{
  "d_shared_expert": 0,
  "moe_layers": [3, 4, 5, 6, 7, 8, 9],
  "routed_scale": 1.0,
  "balance_loss": 0.0189,
  "router_cosine_scale": 14.0,
  "init_std_router": 0.0386,
  "lr_router": 0.00199,
  "norm_eps": 1e-06,
  "tie_embeddings": false
}
Below are experts of layer 6 (counted from 0) of a mixture-of-experts language model. Rows are named router (the router's row for the expert), gate (a neuron's input weights, with its number), up (a neuron's input weights, with its number) and show model dimensions 0-127. Each number is 128 + 24 x the weight over its row's rms, rounded and kept within 0 to 255.
After each expert's rows: a language model's description of what the expert responds to. This comes from a sample of Wikipedia text that the model never trained on.

# expert 4
router [121 105 126  85 148 114  90 130 162 132 129 132 139 116  87 120 174 116 178 108 107 159 146 134 118 155 154 108 115 149 146 144 161 138 119  87 128 162 148 162 106 138 123 104 124 111 120 114 147 110 150 160 138 134 139 120 187 139 135 144 135  99 117 118 151 113 110 125 116 110 135 113 115 126  92 163 120 130 123 134 138  65 114 106 119 137 110 159 143 166  83 186 137 144 129  85 126 143 153 141 114 133 143 135 103 119 135 127 125 145 143 221 111 109 146 175 136 115 118 117 130 103 163 166 175 115 140 135]
gate0 [136 105 132 134  79 112 153  96 172  98 140 160 145 133 184 109 135 191 144 101 145  92 210  96 149 126 138 122  85 135 152 127 115 104 103 164  86 154 136  80 174 131 125 112 154 131 147  99 169 122 140 141 139 139 142 154 112 112 150 138 144 116 133 135 160 171 136  64 117 123 115 168 147 158 114 127 119 113 135 156 128 119  80 126 132 137 133 141 136 114 123 109 128 111 127 148 135 133 141 149 119 130  98 110 143 138 112 136 144 128 109 147 133 124 109 134 155 117 143 152 111  95 128  83 101  91 119 140]
up0 [129 127 110  67 130 120 160 103 130 127  87  90 123 145 148 149  74  99 117 130 101 121 141 116  84 130 130 140 165  93 135 171 131  92  94 120 118 117 167  95 149 133 108 120 165  84 119 119 114 147 146 147 115 103 139 162 132 103 147 156 105 173 103 140 114 148 159 128 112 110 104 135 121  96 111 158 152  53 131 116 161 127 120 116 107  99 121 159  73 109 101 141  83 113 160 114 112 126 163 139 106 123 106 154 123  93 150 144 107 112 135 133 125 118 135 111 133 150 122 124 139 130 115 161 124 163 143 167]
Description: Prepositions of place or time, mostly in, also at, on, from, during, near, as in "Hotel in Florence" or "Hamlet in northern Alberta".

# expert 20
router [ 99 107 141 135 143  87 212 155 130 162  95 105 163 159 144 123 112 116 138 154 119 156 146 130 105 159 122 155 101 123 181 114 149 101 175 147 124 113 136 121 122 133 123 147 162 114 138 146 137 135 136 140 138 108 112 109 161 148 138 108 147  73 127  77 163 150 113 157 142 157 132 140 111 183 117  96 160 107 137 150 154  98 101 153 153 119 111 118 134 121 140 105 151 137 114 134 157  87 103 115 153  94 144 125 113 167  93 115 118 130 108 166 153 136 111 128 130 140  96 116 154 124 138 116 115 152 180 113]
gate0 [172 188 153 118 134 146 134 145 111 150 158 138 131 143 145 140 147 132 129 106 138  99 147  81  85  98 101 174 152 147 155 113 125 109 120 139 113 153 165 101 114 123 102 117 142 154 119 123 105 128 165 153 113 115  90  95 144 124 166 137  89 131 144 147 131 140 138 168  71 134  98 149 145 108 136 129 131 120 132 152 129 135 175  88 158 119 149 180 129 134 144 108 129 163 123 108 144 114 170 145 150 135 113 132 127 150  92 198 152 107 120 141 129 127 194 124 135 114 149 102 154 129 115 169 125 136 138 131]
up0 [ 96 163 162 135  75 109 105 133  88 135  73 134 125 110 130 136 120 149 116 149 116  89 168 154 133  98 184 108  80 141 122 145 114 140 107 109 159  92  90 116 127 149 127  83 150 126  90 145 106 113 102 126 125 120 109 129  93 144  90 163 140 130 140 120 134 101  94  81 151  83 118 109 134 111 137  94 124 108 163 123 175 133 113 125 159 138 127 127  89 114 124 133 173 129 158  89 104 161 113 116 100 112 145 112  99  91 153 129  97 134 132 128 148 133 116  69 139 128 109 108 124 138 129 142 116 115 113 125]
Description: Career verbs like worked, joined, graduated, competed and following the or a in sports biographies, plus opening brackets in infobox fields like team(s).

# expert 2
router [100 190 151 137 141 129 196 107 105 147 113 152  83 138 126  96 177 127 128 120 155 135 100 121 149 108 108 157 147 122 127 161 138 116  94 153 162 122  76 134 122 112 170 118 102 133 100 137 132  87 138 116 123  91 180 124 130 100 126 140 156 141 143 143  96  98 159 115 148 136 116 138 134 138 123 129 130  96 129 135 164 103 143  78 157  95 143 126 129 147 166 142 135 150 127 110 114 123 150 108 146 132 155  71 123 127  75 113 131 139 160 130 130 131 194 111 139 154 155 127 110 116 133 133 103 141 154 126]
gate0 [154 106  94 140 101 149 106 126 116 128 182  96 125 155 179 162 170 125 133 114 136 136 148 136 153 123 127 158  94 105 100 138 134 131  96 164  89 170 111 130 128 132 122 140 127 127 118 135 139 120 171 133 106 145 159 174 113 171 163 157 117 130 108 165 142 157 160 117 129  98 114 132 105 154 134 134 111 125  79 147 100 112 124 181 107 127 124 111 136 148  98 139  72 139 147 122  84 161 157 149 113 147  98 148 112 121 124 173 148 100 132 155 131 151 135  59 115 136 144 153 119 123 103 121 126 143 111 148]
up0 [162 106 109 132 115 141  96 123 121 123 169 101 130 187 165 159 177 154 115 123 126 144 146 148 147 148  82 132  97 116 127 118 154 125 115 166  86 176 110 116 128 162 112 127 125 138 111 158 115 129 185 142 128 141 155 170 116 176 125 140 106 138 152 164 134 125 159 111 127 115 112 118  90 134 112 122 100 111 100 164 119 108 132 187 109 109 139 112 154 182 136 141  86 131 141 137  95 140 165 130 134 164  84 114 109 138 126 157 124 116 130 138 149 147 138  74 121 133 148 147 151 133 139 111 136 152 135 164]
Description: Time and quantity nouns such as years, days, months, period, plus digits in birth dates and word pieces like st, up, w.

# expert 9
router [135 120 148 142 105 128 126 133 141 108 127 113 128 112 122 162 141 147 135 153 109 174 129 132 118 138 127  85 152 153 139 112 110 140 128  88  78 150 120 162 133 146 120  77 102 104  71 161 132 141 119 114 143 161 117 156 143 116 106 134 131 135 148 127 122 125 133 122 129 116 121 112 117 111 137 108 120 186 111 187 106 130 124 111  95 129 108 125  72 102  57 136 129 134 132  91  88 116 159 124 144 143 144 162 122  85 146  91 129 115 168 199 105 133 123 131 129 125 159 133 107 128 159 170 176 120 108 131]
gate0 [128 136 139 110 141  87 122 113 100 134 163 122 114 123 137  91 120  99 156 143  83 127  71 114 113 114 141 145 121 107 133 145 117  70 124 184 149 118 161  90 156 122 136 158 156 138 146 105 168 112 165 133 169 113 157 112 138 155 167 134 115 154 159 113 113 201 115 108 102 128 134 101 107 151 120 105 134 104 142 138 203 151 126 125 143 163 128 126 132 144 138 123 139 134 135 113 126 105 124 115 147 118 148  91 105 157 143  96 156 146 128 110 161 125  71 107 132 112 132 113 169 132 107 129 133 165 124 127]
up0 [109  99 102 118 194 125 126  95  99 145 118 156 169 154 176 106 118 123 113 120  96  90 115 163 131 126  95  61 136 144 105 104 134 154 110 131 148 102  92 127 133 180 132 133 133 148 145 147 117 156 101 119 123 139  85 138 152 141 117 104  71 116  96 183 123 113 156 141 152 162 138 109 136 105 146 120 150 136  89 117 146 131  80 137 123 133 126 128 122 119 134  98 125 120  80 112 105 138 132 136  97  94 105 137 133 126 155 159 121 126 169 162 127 142 125 141 136 169 142 142 148 118 140 118  75 158 129 124]
Description: Prepositions and determiners that link phrases, mainly by, of, with, to, for, including, this, often after -ed or -ation words.

# expert 18
router [127 133 154 113 136  98 145 150 107 124 101 146 150 136 126 128 132 161 157 127 103 150 188 111 122 151 156 104 137 137 100 103 130 103 102 126  96 126  89 129 155 127 119 142 175 146 110 117 130 155 130 183 116 124 118 151 104  82 112 135 167 118 111 136 129 135  92 151 119 144 122 155  63  88 116 111  79 158 144 104 118 114 138 133 195  90 123 131 115 101 142 134 117 147 131 130  74 136 133 153 133 148 140 163 102 115  93 102 142 119 111 194 148 136 132 122 123 159 103 191 133 142 118 130 127 144 132 147]
gate0 [171 142 138 147 112 153 150 145 145 129 104 135 129 152 131 161  96 108 157  92 125 120 118 109 107 145 125 137 111 129  98 159 169 123 163 121 138 156 134 173 124 114 169 151 110 137 153 114 166 144 158 147 125 105 115 142 174 146 120 109 138 139 152  99  80 169 104 124  79 137 110 153 128 144 155 133 198  80 104 148 118 117 139 152 129 126 151 106 116 141 167 164 128 173 157  86 126 134 138 136 125  99 128 137 150 134 124 151 126 161  92 114  78 187 118 160 136 142 136 121 159 127 122 140 114  95 137 152]
up0 [131  94 113 129 129 123 114 122 118 144 149 145 119 104  99 133 162 150 101 149 127 136 128 134 149 136 150 127 135 148 173 149 109 151 111 139  92 107 130  84 145 129  62 102 156 139 119 138 104 125 101 102 131 136 154 115  69 120 155 132 137 152 146 107 154 147 137 101 202 121 133 113 130 131  83 128  80 138 137 109  97 118 109 107 116 143 113 124 141 143  97 132 150 154 100 177 124 190 130 123 129 171 132  94  93 130 120 120 146 131 169 126 179  79 137  71 104 130 127 133  85 115 145 130 124 118 111 112]
Description: Colons after years, field labels or numbers, and pipe cells in tables and infobox lists, e.g. Genus:, 2016:, 7:00.

# expert 34
router [119 118 183  87  89 139 149 131 142 168 101 106 134  95 135 114 155 159 143 128 159 131 135 176 105 133 115 107 110 177 131 105 133 161 138 111 149 125 129 125 158 123 133  92 149 136 106  83 116 127  96 191  95  99 112 110 147 122 111 141 118 144 144 127 162 100  96 129 141 162 106 108 104 139 105 179  97  84 115 129 156  95 133 136 173 101 123 142 119 117 116 173 129 178 158 151 135 122 129 105 134 157 117 109 120 148  92 143 121 146 136 142 134  85 119 146 110 172 107 129 165 128 136 136 118 145 134  86]
gate0 [163 164 142 143 130 131 128 117 133 130 142 124 152 104 135 132 112 139 182 121  70 119 100 108 150  97 109  74  89  92 136 148 137 129 156  89 121 110 143 155 116  80 133 150 131  80 151  83 106 100 135 106 143 132 138 118 106 132 173 145 124 132 126 126 117 133 116 157 119 146 125  74 109 133 150 114 105 128 148 145 130 150 169 154 118 128 124 157 132 131 104 112 117 130 154 136 114 162 117 128 107 127 148 106 123 102 104  88 126  76 139 154  93 191 127  90 134  77 130 126 112  88 124 124 124  71 150 116]
up0 [139 104  93 153 161 146  99 149 152 150 125 166 124 112  93 128 136  83 116 161 126  95 109 103 119 144 152 108 154  91 172 115 126 123 112 153 111 118 156 136 156 134 123 131 129 145 146 124  89 126 111 135 139 113  82 123 123 154  44 116 155 117 109 130 128 129 140 150 154 155 111 122 119 172  84 103 104 116 115 166 103 109 119 108  86 160 136 118 115 147 127 153 131 174 115 137 167 161 100 120 154 133 126 140 107 157 161 146 127 170 148 159 141 112 148 163 114 136  93 127 108 102 122 106 189 123 127 125]
Description: En dashes and hyphens between numbers in year ranges, scores and win–loss records in sports tables, plus vs and compound hyphens.

# expert 3
router [114 110 165  97 110 130  96 147 144 175  92 156 132 138 126 131 122  93 153  80 123 138 138 167 101  87 136 115 134 144 184  82 139 110 143 107  93 130 150 113 154 110 100 135 136 169 160 114  40 111 140 165 163 125 137 113  95  90 142 110  95 127 132 144 131 106 117 154 130 164 149 119  96  97  95  98 153 117 111 158 133 145 149 115 147  95 136 133  91 117 137 126 100 136 120 141 142  99 116  91 123 140 156  81 102 145 143 111 111 136 123 109 131 115 120 172 132 137 139 134 136 119 127 129 128 147 153 166]
gate0 [125 135  77 131 118 125 154 147 147  79 129 127 119 155 161 107 180 138 127 121 104 109 128 105 200 103 152 134 133 123 161 139 134 121 147 182 127 122 104 156 145 111 159 133 160 152 143  78 148  88 117  93 130 142 167 141 110 140 125 134 182 110 147 102 135 152  95 102 161 126 112 137 139 185 109 106 165 106 136 128 133 132  99 128 128 187 126 111 161 108 139 123 131 153 131 111 104 133 135 127 109 104 168 114  95 136 114 129 141 132 192 124 140 123  98 149 143 118 136 140  97  92  97 121 124 107 117 126]
up0 [117 155 128 114  74  71 117 123 117 131 110 115 104  75 104 120 148 125 124  99 109 159 111 145  95  97 169 145 133  98 116 172 121 123 115 126 148 166 158  90 118 148 104 154 139 125 100 157 115 163 153 159  63 138 140 106 147 103 145 123  86 153 172  98 147 110 113 151 113 130 116 149 147 122 124  54 103 139 132 131 145 118 141 112 148  89 143 134 143 120  94 143 120 133 133 111 152 111 178 110 146 113 133 146 116 126 143 121 131 113 113 119 136 102 151  87  92 136  87 144 119 142 124 118 162 114 109  91]
Description: Table pipes and closing === or ==== heading markers in discography, chart and certification sections, plus digits inside coordinates, e.g. | Gold, ===Live albums===.

# expert 14
router [109 137 143 102 129  74 109 132 149 140 100 135 139 101  97  84 201 115 158  81 134 113 140 151 133 147 134  88 120 145 147 122 160 133 166 131 131 129 140 149 134 140 120 147 128 130 113 114 146  84  64 166 116 109 160 120 134  77 143 127 122 117 110 107 163 126 114 110 113 131 153 157  92  94 146 103 142 143 109 105 142  87 136 128 177 124 128 181 109 140 122 166 163 145 107 147 112 135 110 103 114  86 127 113 130 137 126 126 116 140  97 154 152  87 142 150 135 175 129 168 153 119 127 138 123 133 166 122]
gate0 [ 80 100 126 117 139 140 162 117 127 105 127 106  90 138 140 137 110 132 130 143 125 164 123 139 168 116 166 139 122 124 102 121 182 104 147 109 107 185 119  78  95 140 136  82 136 118 128 135  99 152 159 124 119  95 143 133 102 114 178 168 171 119 120 150 150 122 108 115 138 110 135 124 143 128 135 149 104 152 171 122  97 104 141 153 127  80 123 127 146 130 113 107 139 107 126 126 112 135 120 136 172 141 169 136 140  89  92 128 134  92  88 147 138 101 171 154 170 128 151 115 157 118 129 116 113 105  66  98]
up0 [156 151 144 111 162 145 124  79 133 153 128 174 139 172 131 174 126 111 131 167 102 148 133 110 100 118 123 124  90 101 127 146 109 130 151 137 137 148  89 165 113 102 139 212 135 101 121 101 119 107 129 115 135 125 124 109 125 123 137 149 136 107 124 120 103 142 123 105 110 168 114 168 119 115  82 132  89 112 155 148 131 103 108 124 123 125 170 130 119 162 155 204  82 113 155 154 131 142 124 123  92 172 113  71 112 127 110 141 128 118 135 115 120 140 157 112 113 159 134 129 101 122 127 143 154 138 153 150]
Description: Commas, periods, semicolons and pipes after author names and before years in taxonomic authorities and references, e.g. Meyrick, 1926 or J.,.